config = dict(
    num_hidden_layers=13,
    hidden_size=256,
    n_experts=48,
    experts_per_token=2,
    d_expert=160,
    d_shared_expert=320,
    hidden_act='swiglu',
    moe_layers=[0, 2, 4, 6, 8, 10, 12],
    router_score='softmax',
    normalize_top_k=False,
    routed_scale=4.9,
    balance_loss=0.00436,
    balance_bias=False,
    init_std_router=0.0367,
    lr_router=0.000813,
    num_attention_heads=4,
    num_key_value_heads=4,
    head_dim=64,
    vocab_size=3515,
    norm='rmsnorm',
    norm_place='pre',
    norm_eps=1e-05,
    positions='rope',
    rope_theta=10000.0,
    rope_fraction=1.0,
    qk_norm=True,
    attn_scale=0.125,
    tie_word_embeddings=False,
    parallel_block=False,
    init='normal',
    init_std_qkv=0.0312,
    init_std_o=0.0,
    init_std_up=0.0312,
    init_std_down=0.0,
    optimizer='muon_variant',
    learning_rate=0.0101,
    lr_mult_o=3.0,
    beta1=0.95,
    lr_head=0.00825,
    max_grad_norm=1.0,
    warmup_steps=50,
    schedule='wsd',
    decay_fraction=0.93,
    decay_shape='linear',
    final_lr_fraction=0.1,
    batch_tokens=65536,
    max_seq_len=1024,
    doc_mask=True,
    z_loss=0.0001,
    train_tokens=511500000,
    max_steps=7805,
    dataset='wikipedia_en',
)
Below are experts of layer 8 (counted from 0) of a mixture-of-experts language model. Rows are named router (the router's row for the expert), gate (a neuron's input weights, with its number), up (a neuron's input weights, with its number), down (a neuron's output weights, with its number) and show model dimensions 0-255. Each number is 500 + 25 x the weight over its row's rms, rounded and kept within 0 to 999. Numbers have three digits each.
After each expert's rows: a language model's description of what the expert responds to; "mostly gets" lists some tokens that are sent to it at least half of the time. This comes from a sample of Wikipedia text that the model never trained on.

# expert 32
router:496508486469507458476514514493496453469505518498539520533522504501511527506514524510502481513452500490496486520481486512492501497480483474490513506518556529490503488484487462476460507489436511492529531492499518433488529445492479492496506533497471464514523516482503518514450501482499547523468479527513481542508456513541465540424467507519526467485484514531483534464518543533537477484502487494500516513514473490470538510473522464529491520523501529494558518474518484492472496498501500531513505520519535477504502507487519533517466539502536497499500516506485459506526502541475477475516500501499535463460497519458502501473507506502490539474539480495520479532484521491467530496489466552446501495483468505495504516559468529478472497469511514425521494470530506524521538492462504
gate2:535476508490470463482533511468484510527534451470485475432515514484504458470503513507455453529451504479425478485515510521511474524503523499519499527491470469521518510512505493474462517501535494521506519470483483497452492483480538549501519480525465512514501493462522556508575497498499459521481488499530516513527502499535499478481500556490519463510503507484512504496486520489563461486508488482513468519507487473457480552523512479526475529496465517503519509516489533532507449479560457502538497509509540501498515472504500505479505506462479488470492521518491496539473512489490525514522520539466502517490462458493525445504501481496501521489485497510503497479468488507512502500520510471534534441498508486513493457504536484507502481511469473480504519463546500453505529476473494
up2:507492511476493494508493510534476465469498507509474530494523515493473508486532537545483503495519507518523479507508446543519503503545529462452501464484511552485517497516502485468492524529507541515536523509546528438504528495512508539539485463543551471495487531495489477544475477486527501512495524489512481516490504458529446482492479434525514520464494510500492493496567531547507529520509486480534493493473476520498511486476497508483486467514520517511511521463539522510464492489522492459493488524483520507523480519478455530470512466484487530457456500491454514532467470552480485497456544486510485440494486528508467501498531492475450501520514487533502527476498532491525505530490526491456459543492522526504496497466492478472520486528513492516526496524479477495470476486521506
down2:500498512479488498517508506485477521513529522463474501493539496501530436494462497461447513496542449474517518487478467485493509542523510515478499451517484471497478493510488492528452465509516479482472512511511478442489495492506473490461488520538513482481492522557498535479544514524488502486498505484463518498506472460490496513502519510507506474505507503492499511506527480464487510502487475472480510534434513502524464536504492452492521508474487482495512477490443502458526491494510529535540500560465525482537489506476471528505484451487545469505522532518498505481494465505469546499502524462515520528525472517480490484512554519468459494456457499511485529514468483497510514500506500488462527496518493475494477542515481521546499513495496481506548479445487511491549481558487568
gate3:532463494515524517478464472477517551550465480509496528500472449521488503525515500533489529476481508537497457489521569487488472513444479517483526543472516475514544480534493540471500570475484525536491474488504524515481508507511501487496492504495500485479514499492523509513540518466526495508513525499482531468518475515452485521514493450492438546530514463487523455489474532491502495485477476459486494488513548439526525515532494506504477531487500514499490473456430502534489484517486486489496478507468546510503492509551502507530488467482514470497465526452505477514505497504483487480479512558466477534501499520488506498496505484490497487501519493504567493508518490461535512495469491506450522472512502501532493497487560505455514482490486506500477496498507505493503484543470535
up3:504469501533517486482484502488515531537519505512477513512514429501528500523501491541522531517524487489439480502517542490503474494472487479430512477487553491502545509479527524488511583509516540496506535496495546499489485470504497528512530509475513483462474472527522512479534491519486502535520496500451503504483459525479497530541499484521463499526490465510504488484505548504516461511457544489484502501480532506497519486523550506470527515452478532495476503464461486532490505501491520484491481480454538499522498500542466539527532465490496482522461518449543469475533470490515504463441506523470495477501468515510484518503529471481505493502531508513499484534498502523523519478473489495425522508499513503511498561472486496474521483520469546495531491523513486515499508502498531
down3:509498501480538477529543476510490512493465505505483448509486503508539464537553520488514488542467461504483522507460461525495546491536485504509483572495529519502493524513501478480498434488526486499456498491497506546522496463503527474497510496467496499513464490518519441508451489542494510547491506502480485515527530513518513460500505516536513504518452495501472508522499485494481487516538482541543505456516457513497496501496490506522523509494475489485469519514521490516518473479524507556430484503504519482511467461504456473500480518481510500491546501509509510492488506491516528501521511515440455472531463522473494510498478502508494518498472516508517442444480454512517497536478512529501493527511431471491492444537517487503497488509506503483522508458547504456507507512543495
What it handles: Foreign text and brackets. Opening parentheses, quotes, dashes and function words in non-English titles or names, such as et, y, !, <, (.
mostly gets: "!", " \"", "<", " :", ">", "の"

# expert 34
router:534533545524491494518486460518477485498498481467508492505512466476452503482487490525508521558509488521493488443527522460549464512475502481524499520482482475508534511456487545464482486509548502521516468511532447534494511509489517528494520499537501535508486555532503529512474520543534491456513498499513476524510491489513487494506536517492501508503511444508548484533454455500459506509443488454519504456507490491492521513485487487502454492525538480526509502468491502478501504480475466459516514548466506500519506515501505510500538519507493465485512448516535483515444501538546478476525522502520517501497466507520512508501441498445521488481493461487463499508479470471474502498512515480525525559514506468514469511565459524494516515513505546494504496502490491523538487508504496
gate1:516497527487464493521525492506560540538517508477495516508527465512477522480541486446500519528493508477529533482503512497446500485505513499470482507497497462459458518490474465492529520477532491515495503493468526496497520491557503553460518504501472498520502473543491529488476508506530499528486457467452522526452511499492513502515495531517475532537495446513461503492520484514549537487481474495494515518436504510522514536495525433494506533497529535513513528492438497522511489493531563471493495525491479523495512510500509517470481451454478518511468505501417479497487525462517497500489525500499489517496503534476531491541472508505534520484504482505518472486519479536461507542531488503501467489511511522551493470518525517474535485524483511491477499496545473503487500501477456
up1:482494431519474492521503474560488522522497477479500487507491487538515512501527500502531434479520531567505544508501484500519509480441495471482555509493526557461489542496498529487507474494495520482476550473491477505489468506541485464503499493501466488476512490496492481492551477496493464524486475540498492501508469482494516534521473493442523461503507514481536550505478546477505481485526481502531512510510471559458545518497486492495520529509474478452485477522549504516483513492509474492515508529530483508487466452482504517449498542526500472497508535483489524491503493492482507519518506507501514500545478496480508443473472537488509488533485532479492512503486479462502490454542510494526521512447499476481488524484478512511456467482526515498449496501492517557508495489503530
down1:490501472489500481483469492516492536484460500480502458514482534466506491528507510526476509547558451521501510471528472490547519484470516470508465488554516468512519513466449483465536515467429480520469473520532492494493473525516524529490484517499486508490490521534518522540512491519445459491506519488536481517495498474538530471508531475491487532471513485559482544543506494530492521491519476508531517501562492493521472508497472544527482483504502462480489471548490510511483506527568465529529493473506484473472477448499509532503502495504509482506491489467540450488507528505505493472514507455518527514486488516503508488498512512534459482480489471502491493512499522491548494493498520516492516476524537482523523524499498548487447515495464496521479438537528503526513482483482520
gate2:489498493452445531492475525510484501522529500559516506564475493497527522513487521508521490495525460494530524514470485488513495508550493518513507516511498470481505524479497473542492507487527468507529532495537504533524526521536483479526514489514532478473497462487508546520454470463487532522460545462504517518500495556522491508488513498562508503473548495489524472494493449498489435470494500527513518542478478489503513511503496505534496488452464466553519486463506515514467457463477493551493522485517506469521475494532494532493486493517469540447484531503512492513494469502537494507546470451511486498488492462514524511514491437488496497493519515481462482482491507535512446524503504478489495513475458486495460500507470498535512498471497490514505522496558527528516504506507452
up2:522521487491508472534503489503490489490462536491484523468467476494479518519525501460466447519468504498478491510494498512517517480520469473475505533538527499492531493485525515548463480473534478528501490487466490517462511476541507519507481483532498552495501496535505509460534487444487552555484515464514531488523522502525517496524484520506468467483515476516499493472480517498482427505501520511537505520458509479544514513525540456476510482491532484482444467501472460513493501496488491463497466503504526439474477524517531505462477530480514524503501496486467521510560492499510479499486492496470472524474470454515550511520488464499497509518510510453525494476519507508558491510497509535533488468508505488522469485519586497487540503474497516467499499497499502537528499500438520
down2:505522495483498472504532523494517507479448495529505486547531525574517540486533515502482528501511467495496503485474457481482469508509497502471513517532532457493505483508483436495456522508529473484491508468449475509552508499502548490483518460451508483493504491479461461506498509454540487464504509490540472531504513489463446506502502496519471512505541509502461522523505525484506495518559512508479491529482527481476485492529515531499518509524493525500460499476504445460496484497558517515539480546490500478503484537500508501523501530516541522491522529534498529556486528491550520472499513497514498438494494468473498503551488441526452508492454485508466493498497476508473486503479477533489460506480484481490458506476505485503488462516490510524548484505510516525498490534516517
What it handles: Political, institutional names. Words and pieces in names of parties, governments and institutions, such as Com-mer-ce, Democratic, Congress, National Reg-ister, Pol-ice.
mostly gets: " Democratic", " Conservative", " president", "stit", " Congress", " Republican"

# expert 9
router:489499541488534506490519470509511513522473515479490478527531470463491494478531490514505537478471454431476492534468478490431459523503508512439538467500563501477468472511449491506488496474464510522505490491523532474495526499499479521503526498495467475494521524508521552518539469492537509484529524474487520530476483493516491489483477540469496490489482495482530494463506539476510516510491548479483492511529505510488524481534520479538509521470479479439501498533473478495542481497511546491490472556519474516504508480495495470488549493486506534538492525468498484513490460551496514523489475515495527500461481488486474499516514496476469492518487519508513459459485506522511484527533459528528547538496465514467510499512474470477507544555516478503518510508490465507474499531542459
gate1:460466549510501485483511505490459494468483528542510485497492489466522497469524459497567503490452505456488489502515512472476501519505525462481480513482463480512489507502512488515507535514527497487509439506467511545502523480509505487493491493450532490445517497490522509500508478516518543463483536496506489470487545486457507509540481543482516512501501493443497506517525485498508480520466486494523500498475457519483522477547500465521499486508452482490521556503509483563513514531498508518483456538511481537489531531488504518512535470464568510487501507526495471499518494490519509538512444521481524509453514480527497498516497492499509470464522477534499504465525497512526484516462481486556517482492540507453476505524516449556488478530538503508484472508472541495550500534494498
up1:512535475481532518474509513499484519482576503502464468444507468513463496510496521466518501509507509489462478535450455445501507490513544489453530444513467517509500481490497491522488468545488491464510487506505486499511479485507502515530525475508490457513511471483504550516475541486509510518492487491464507510511502496491515473516507521499523467526501519549515531493505502513503519504444471497505433486448489469457477496508486463483491555502491511498455515505506519499511476488503499442543521462510495511490509509507541517471442492562504502475483506558487492480477510498489473525500497496515537524501470484481542581472522541491508510478472491458527506503527513525501528500506524501490511514460529490536480510482491526488550475500531488503488500476481504557497528510528536
down1:478507484473506499531465508474523466530529536470529484478495545488516504452471452520513528506492483465515471503504487510539468521509470458551489524508502517489495482498477518505494553508481535489491505509538513509474496519501482533515542516533531527486489488487549512439491500483502506469487544499520519515483520490544477509540504533524526520486469467537510509504516538529501509510456593521497502503547500479512504508508462490474490474493508526526497478533502514511479501471492496519475478443537512531562526490454486456489515479520509502481520484530475458538466491491455529507482472520447468504484491519554511514462528529495472494476527503506526497478508522528537486503515489466471505478500508510497476509544485447510504478500534504505517503505521532508499489468435476
gate2:504544473458499513457475532463553479493522503492500473514517491521482520498534464530448503493500473507475510511476481538481526484464517531441515509480520442516508465523509542512495480459508496507512508502499515511437466499495490510530480500487568498490493530500478506508471498534567534497514465491486507467547559486492495486449509484477477475530503485472466478484487489536504501518459496484424493533520491470516523442525520496473504509510486469502493530476507514489462482462528513500511485472476526498498478537518529512498529492455512464535487541528521491521512504492463501457487531488493489513504457531497512499515489531490506508499518504499489508493530518538506475496503563511513532493499498525516524532476554473522537451502512476501511518500467531506452497518518469
up2:506509474488530470470459513500511489495514528524512462526477510507528531515528483521459493497511467495479511481541531540480507495502564489461525530453496493497501514518499540503479478451480514497481492537533481495433498548480500483532473488498528449454492528489519481522523482513503497493519510486485486494532519517488446468453509471513491444529506523522515465467517503509518440504501513491487523494536524520549506478508517489465482474504506485482519499499468555506492519461505513530514476490461511494452514490502497516536525528491542461495514474513522471457537480480493493498462494478475487504504487512452510501470520478485493556522497521496509467529487476516478477486509529470526519572547495498457482458505498510471475510520490506514485464512454501475431487531507527
down2:481510445453483487488510502531510492485515481496517469513522483535523531492499536493487497465485499496521502539512468521453482490511534470496529467502500494514501534521516530523482509441453499518519517528505501503474504518481521509561490453493494498518472508498503520469494521536494487451501492496484554566499472489497515502483522552516525486495572502519493531465517454487485505506496447467513490457497485494477491460476467505507439529499541515491506520510530507515532482487537494526475482485539510485521483465485462530511478513495476452493507497491525485453507499515476519481496481526469490517470476495521543483481460478525509504455521524510552444492468502476456505550458510505566517529477502481518522481453471479502500516494498499496541502466472499490504531494474461
What it handles: Mid-word scientific pieces. Inner pieces of technical or biological words, mostly in science and species text, such as hy-per-fine, hat-che-tfish, Drosoph-il-a, phagoc-y-tic.
mostly gets: "viron", " e", " econom", "che", " sy", " proper"

# expert 21
router:493482486502496501477475495514521537523471470494518496485543477517474461504521520487554492471504498472479522503477549518450529479468469538557468471510502526493507504481477490509540460465494477497474521498508438497517489516507497525494496490486482531492541456492459501466481439456458497479506538512496471456503488513494502495481527495472485509525525533491508500533489463546525505501512502495490461445495489479498495499539484519508566498495490487480502484512475506526508522488472482490489521491516521482543482520494492481524531516515484471487478486490479538500540533481509553493495497529537488465484501479510519455508518503495489535500523538504504514512498517524502502541515519491490496488512529506486516505442493562551443438524488556466427504492547514518482507524516463
gate3:478490476479542531471499536493505519479490493465494484530513533529495483509466493498452508509557515535508494502499495517479524535481499500522509477510462524497472494533526506439461488488466460509468461492502488470521508506495490498470472537481507480510507530536551490497527497551495513540482485519508454527502515455515518522519523457508458488506516495496519508524477525487520502466517476479501507500481483475451513485481471496491503490490519482510476460492521513524547463457529467547494509494454548473539515487529539487505448526516488494483470438497492547486491509517521520475534488470470493513496519497514503535503490550520518494506485503485465447519509489496534542522517473515452523464545493510471521500499451479519511497490521491548484467536573483552505516506498526
up3:505504522478501526499474575516540510469496514471500501536460564478501481473491504470510528464562477525517508509537466491494529531516468523476529512490532496494450501478474479513473485501513487518501481520486484505486505503485488515522530530513552504494512484488529473514507497533523506506485515495526468512496520464488510450517551466498463536511489496529541529521502484507497525503478494502477541478493484499470497550476510481532491474511518499492463505511560505467546520455505517524512499505461523475519518476522525484457538448518444518481503512493494506509511474537494473493502491462514483507489497489454508487496448558492466523470525549445511464472453515493555544487512508509541515484498503523493553537513479470501465487530517508515455493492516497475522517529491508
down3:499457481499497514534500478469507494465533510511498447528497530495525521468504492461464542501475470503550527527499500500511506483497519503496471475463520528503501487516496466519488488519494515509468474518501504523505564502458473491516482516510522548527524465484440484488456455476555462506541528479475498511476498522499512529471496480481506482497527479488492458493512529511540498512509517464503478454503478449503509532539454532509487518527453509489478469493559538495523485520485484521496510482470464476511516451493477481497496439498485510473559513448506483456510492508545504454537484490535481490526522527468485472509533485487452467511471493480493505483461492488512490503517489484499493432546526477486502528510509485491522484534521480518529501507495507520525511483555513
gate4:483481502456498506497455514454482505511499514539496498515489507487529505473482506482499479456469521525538464497468468560546474480498475515503553504502492481480476511463494517488552480430486472486523511472521509484497514508524449479509486460486529492493460487491467484513541503507500504471500516531538495459546499541510516451511458462452450524505504533482509496519480497508456532527517534489497492559504469488486484521483505521532530529522529490501491485505496492463484482489481525486510502468525562501485453478526550539476501483503504500485493520543463547508546514528529516544459498502503489505523505499497521485484484470509481484524471540441543544519525464496545505491514530538493471523503507500486532537488490484538500506511485502537507511514465508493471489514493491
up4:498473518506463497489483460437464511503489477518499499530524510520517547546528563443556516540522560559537497520471511499543486522490573505491558486496492520516535497511474515496537502472448499486559514529496511501484521484452482515515502486529513499504459504522486492492505483477443483485472515494522506485509518526500495508532487478486473514497495489491544525509502535540492537518510499546521463517481510479511471506452501497497477543481515503518472480497487505460506498489528523503492563518524499512474470513530532505486460476517489512491523495518462503444540500561507491471526527473508491493519502526499519513504495504488490445474470454471517517545537497501502490494490496458497536505518509511501491481515536489504484446511519492467511481468491499485499490480510479
down4:524491472450512468522513477504489481484540470506539509516492524488467517499485502523548488492495480480501503465461466491483492480521489506546506490481547511514460479531469491499528483490507508440519489436522456540496508548507483482516499515504550459521498495513511526544538496523472498468523501500509499464564513529459464500430524494468480499523469475492505508472506469471501490533488559487464426515531505474509511498516480475502512543516510485538489453510504498525500524479503499526502500497496527492528474532491483513466524475456488505501511500455529457474513500480515480475507527498490533519496475577474533493550480545530520502509524515517531464501458508522504480511516540507498525539503502507435501511480475494485518485470522495519486503521504495517513513482469520
What it handles: Past participles and life events. Past-tense endings and biographical words like born, died, death, year, married, often after was or were.
mostly gets: " year", " years", " died", " death", " located", " life"

# expert 3
router:468509516520502534449494477463492491541499487524449482492501487521550515454509539535521483508470481509470469505477481548476478535531513503525500486442487508475528543516530462504508493515475471510552487499483522525501472459450516482525457451518521473516533504455466420476510480482541472496535459510484462528524526500513500540481525528475507515474481487497531503504526497474482487529511475505530520525514542463523493496467468514527481504523487487489505523515504482519457478524557498503503520466492481504493483512503491528464498465498472502490529517532485524461508528477506515507541508491462503471502499532460497516495492516484461481475527472526548499521529520531475489479516521543508526493502525504506507507455507498429501457543503475496460486509482480496500528497509499
gate3:524536497529476483473514510515524474499507506487497462482473496492450442507533515521536540534499541509536478494472503445526462521520480504509503509499487488480482454492518563480476487497528468490484493508503498464485492522534482484516474492561521492496445469514484422498516514534508469537482505493526479484472507509523490520503474511509492504518517489483481491501522478511515473528468472447524476511482478469488466513499471527477521515503515500489477502499485511512556497495519513434464491518534464490494523528482522488521486471518526511479471476550519440542525502497511443523495517481500498527478502507540487502509492550484574475478481526486488479473484523565467494497497484526527459510546496522450479492517500497516549511515516477517490530485513490480534474492480500
up3:519478486502484532514541542503508499523496474482466530506514462515507535485489467497507523468493531497466498551455497519520551511526518526541513559496506494513498495504481503517535522468451500499448488507511488497501461504504495523491528497487498510504501505470517473474482527508512513521479507481525531498512482468450497452536478472460493482514469495467516511532468491500474534548541477523476489469465492504484536501476492478508522481511465491525535488487517512489466475468504486508502505479490487513536468485517496527486537501485441479509537497504512466513462523525466484581486482484484505520462480500457533487518492497525456489493539503497500503548471473483504501540452490468470533454470502525541503496520512541429491504557476533519473468508469460494479505545502497
down3:529479534522528489528489511512493509467471536498496472512512471474476534487537481501490486492515534500515490504479468501503469485518441498499458501459483504480506470486487512490507496499451536497510499477521468470511489491447508496477525495479488479523509445509512484500527467504519441490493534469513517498476532462507527484514481548477478522475546512478540519478507559496489526496494505526492499498462474499484488472522467508509488499524505492480490503481497528521502468553464532535511521520472493521459560499490484488471480498482494485476550472527541538535509523471433477472490532568497483497500506460514508470512468488452530497474519482482511454539499478507506493534525536505485434448493484516493487474470466481516529487485511454548479524480522509487461528519472485
gate4:471534481487521537524496490503502524524510489488499499503460523544507520508470495496508499479519457518504513496485455492437517503522473563452454519513523536493489457496491501488467496464506518527497449480503532498553498465485476485466485462513503479494543551501531544522474539519512497484495479531493521507522472485497529546496503520480499553507505541485512462482496508475466496500467510472462517489497501458517531504488462500476521459463486498474511482533535459539547491487479533492500537503520517510480505537543500497476466491525460446574470494523523513514472481525496483481496516546515486506507446498494482489453518490541523514480506499501526519433543503489496510525514461496518500500486499461464479510482525499496462480511486541515552494489514511512491520503487491
up4:498495477472479514495501546454506489484537463505511516524487522499513509474546491522495549495472498478516538489548521534494508540528524491509498474509509494458502513504517515495542495472492499564510522518506446513497532499500495463486484514529468501510500509506528494466517477522518490513473523510490536499532498487491485537466484478523459563494499496482529516506475498482468460497482512499519498476502549486487505479508492515524499488495473471509471565531492477497484510517471513479494535449539476509495478489499499508484527488544544482507500458520466503482516504457495503484446514498480486583524464510557523488501559527520505512483546496454514554488558508474507534495479507489457472521508470494474492484513487454534505491495433527527490496519521467492440504518527490
down4:537482523464491489484553499490484482507522507489498468541473531506520454511506434512549489503454478472530517564474514523501477470494506524484504475503528524473486477536486455492543501521546469493533491507479499502517500485531528496476519481479526485468494520495441486439437489500498527502543543521500490468444494446504478531472487507507524505467488563486465538535540496455493489509495496489498518481505477511505516511478507505536487509490463497545549452511518533498499498512536478459466522501453540531476507495502464507451467484493533495451503470526533509499471514524475491510513509521504527536517517484508499499461503517492519487472461515529528530509510508483499513517476492530495478502498495531494508513498503516539465520499512506505519462493519535510479471497446494
What it handles: Prepositions after verbs/nouns. Prepositions such as in, of, to, on, for, between, during following participles or nouns in prose, before the or a.
mostly gets: " for", " during", " in", " between", " from", " at"

# expert 37
router:451477509468496534475527502484523509544462512475480493526487505495540469502497508470483488540506481520472496503515492479519515508489511484494486499500492505474528475491503467486506504459483496465528525524476503470501489458498506510547503486527449458494511491459467477478470507517460502517468504543507483475477499507467484510514549506513474484465474542507476517477526547460495496433478517523506531509490476552528523526443484535479484537521497519532474537506485523459530543487487475513523552496487512472496484526527543502476487514535507519532501553494515532468514503483490488488506509476480495456512507465490459521504526488467509459458520535457519517535513510537535500521530463520529471545481536481525466509540500504542545524481517509466511505475462497483464483464506483
gate0:482472503485521588503520462486507484531471465517465471465452493503524499501459533489469508546492492540499479493537465482474500486499524519512541507501496503504503503482518457498503516529539507468515498469487445478512509503471453530489487492463489552499511546530522519523523485491521485514476531502544459492479513538493541456532457519514502484479479520547503508533474556497517524474543528508523535516487475461486517448503554499489489536511562518500490499447489487519506524452533490519526494490490538496475533569540484556527514502504507525524514507469508502481512496501513519497446505453496523486500482479496499475498511494507498509505510504544490468480515465473496505482524528485512506530493506506485500489520478472493469490489494536504457498539517521479510502456503511
up0:506499492454509523526500447496474492516509484510532505483526495513509492503478546444491505538521522546489501480553496485530511478494511488497517513500457523482528492476487495503505492519538503522499540520505454540513499543480444539483514497503469521507532520504510522514542558481497501508509509478486482520573503489500508527524439511487512468491496461528493511477454546462497543478522496525551533482487509473516463445514489523455480517486535485491531476460538452540506515526529479533517529463500539482508475536514484578479489467535514539494504495479486506539476517535482489485456491451483534469488486497476508512490542493527521501517516531512492491500485511491519490458524494503545491493479500483487528537487507491487530513500487507501520474519523489484524495464545511
down0:505495485489517504494516466466496505513503518492513462483526506486486517483519504575489540454467436543468516520494506519515513530531486517509470497520488478466531492507468494471480540527525492492554526475473516493516494507492480486456494493507509496499495503545487484503477516513491538484455497544496517530530495511543477510540494475498484538545524502503539496498512437465521445495468476501501538531494498490516524521489507516533499455476438498515519499493508529486483525551530522515475477483480521530507475496505524479481506509481524503531486521520504521470569478516456453475491497504530461472506511480493457508506545507585472519521509524457465502528512451482522485453504513531525477499507490492515543499460476520505498515495486534518494484488520475480492543490515464
gate1:487472483507499501503517526498491509472470512454533539474499505484505457528451498506530536469494465481538485448507532473467467492508515518493512563445499505474491515480477518446506470481481500509548523550514545457491467524540499487470522484493532509507448475552507530537504504489490470515456475469531542532527501493474504479496518490504466506538498497491523511453486520506495466501502497476496511489557516540470502481486524530505514497523539472438517496489492513516506483492482514522521497473509508541494509464516502538494499509506540516488464540491501475501507540463515489521477522522595494500509488508521489536512529484484494493524513568493486517452484483486455486506496489526484501502544474532541471488505530491492534501511548499513490504500521515524470505475486502
up1:480465510484498514485533498508491489476464476493534523485470492486489447524507538536526496497489502512527502466504500433499506527523532550538484550473503526504444500446474504435510473469486471507534531527561527495530462524478488498488515478545500467495480480487504524540482523472482476531478468496527488561547478480519495521457516492513489491476483534503506494480529517521518479523519501485470477517559476551510500488480523522499539492502516508482495496442462519487506482489502483521521511496516481538458525481510513514503489506479529543485517494470490496496472575456492508488495526501527456486484504481519458520486501464491481519501473545504473496482483484511463484510441487523459528487504483506484500502509517466471528510496537487524509500482518505467490503440528501
down1:462470482473515504480475493490538485542532484502545491498533526500473512506497525488506500465520448502512520520510495476541528493477506486473479521490474522564492470529554530532538500498487520458497444477542516533519559514497485478521490517520513465532501510519441484514490521507478487513462499528519468522522507523452468470500519484516500472547486546542516481509509497479505532469507488466500490469532478485527485508478518518536526496470479502501442508543501536513506491468482508512481515510508506487489517471450471527510522518504517498441542506480527481503520478515493487468519495477460474522494516543497532514516561502550482508499494483532485501526516482513529493486479440542510488538482478468470532517446510534497502458522503502505545498505508485509541492475495530
What it handles: Punctuation separators. Colons, semicolons, dashes, pipes, and heading marks separating fields in lists, tables, and notes, such as Occupation: and Note:.
mostly gets: " :", "=", "|", ");", ":", " -"

# expert 8
router:462492514489492519452534518522520447545538515481515477527479532495535446497488504493484544490501479514478509527513535509485481487475524466470503508531472518484563470461504502513534525439507483494518514532482525491506472484484547509486535486467474461478468442488503514500483506526485505508541492481520504517499508512513515529494552500511471492515510499534488505515540509470510485518490521550497482476524493527488518556483494478470532518522467514521493539536515481505486524526459433523508524488513470458497525502503521505496512510491510521499476526461481510541523523474520497515505488450521511499484474512464510531540515481466515445475520506452517472506529499528533499498507465504508482502501547487551509501498461475527513492518514553499498561450445508486529501500478509
gate1:533512502506516505454502475502477498523477503478482512485473488482520509493489464538477489573521498517467466485481480496518499546515489495535527496517489493480527511482493472526476479500506515481475533492510520493504508517510521491460446488486505485495553458491494504466518516518479503459506524514468493478526505445556513476558517520482548504472492509521487501462494481477524460492519556486511494513469507446463460492491499490507495494542442499503518491507453464532467499494464483527482526485518549530473489485533485429504505469416517433503536485511537523462486479491520504499515532523515488479487528494528508489523475510510504518497504479451518514498461489521511497499494524463471513536493511522504466493455529457548457482525505467496509482483509490514482493506517460
up1:504511463479492452472518476518538517514504527494499527483514484539470505491436462452494517479503484473517543443517470502512525512527469528494502527483515495511492487495514487481501512537545494466532466437504506524559473522493455510462529455494533472463497549472466496526480527488548477488513473492527570476497515487528503476506516515440505486480487471520487464530535502528491484480480506502485446495482476518478458511498477491488517456533532476513489497513516547502551481478480477495483497500542501561462508520506510511489476462467518473498523504501496489503494490499505474514524496473514471489514515519532500496515562484476531511531513506486479458517474461484507496528510475478570496521475528523508471499489499525526486465485529490499479489513483503502510508472466543
down1:555511518491471495561525515482503524481503492498497511486499519479441520534483517544505505453469531509451485520499509505479489508492518529523517492532542547543529547488467526513522517525497491509491479465506502479489500536539479514483487519544533525477498526485515511446490540479494491513423494480511444480526486511526540526508496461513532510511496498555481526540490487529486493488548458463504498478520468514460511496488507486509476514511525536510517458472487430497525483449510505489500506482490525481487492508525468509469481488480482478507496499523513494458485489524522467539514492522451493488561490504474485504541521517498497521530524498510438470482528529501484528539495497503495503487466538495492483476488463521498481549543504481513513513475532519469479539502469504
gate2:519493453504470476531508520494532489461474498502533537487470478499513503478519537546528515503513511469512464529557484521477484493522495521488501478487519534450475489509506517460488539535468562525467479515518519515519481477505519550470473539482503509531522453523475447525517528476459498475519524517477461488480472506505471481495495492513480539495488511524515490517535499482501433499497517511524487520513472533499501536502478506513466516498518516507431535519477487492468555473466508512457530482489494485488590504526489494495559475490515496532551544492471459485527468503518480495532507493468504485495543486521485519474501497515509515487501488458506525516495525513498487492462492524494453483540531517475543495472505489545505477529527483483474501489512504467486503505499527
up2:504485509495494511488497502522489514483483522531518530515495496462470484469500531520493509477489481449492478488477504481530505495530505455504498503525498472460488506549501483530524505474502522502502516510484482475518490509529481477515458507489440499483492504524503424509520541511512521496546516555456509503487505484526535501498516512522487495483524482534497485525511489543525444518472535481525501486540522498535543503510558489540481530490441507517478517514504493519501520479436530472489525488487521509504517520473510550519518489505549480520477498444467517503533443494511545503526520495519525513500483467449524481467545512475487498464479486514547526524468486553462478512467443501533491474529500487514507509469480532528497550534492468515498505461490511470521512469536476
down2:541502532459510443519469499542473501489476504501547453485500526467530497507505484528494477526523517491467493487496519471479465409486503502481502493541507523500486480496493545524481486469468521527526513504451522553496459480522486524522504550488502497504476505516475496488473495528468543438473501500460478562510564488501520566512497497524486541489479482489492464520517567488492465528447511515487501516451493479513487504500486516500532498475462504495495499508491482502490522522478478442527510534516516485538510474488510443491474486477502544494519479511527500474516507483483492494508475513500544504488492469504517453496481529493480536522503532496485478489491506533473520453510470486494495552493493504467497495514470506537524484517509528499511556498473498505507481474472507
What it handles: Table bars and months. Table cell separators in sports, election and results tables, plus colons, semicolons and month names in dates like July or December.
mostly gets: " February", " December", " July", " January", " |", " June"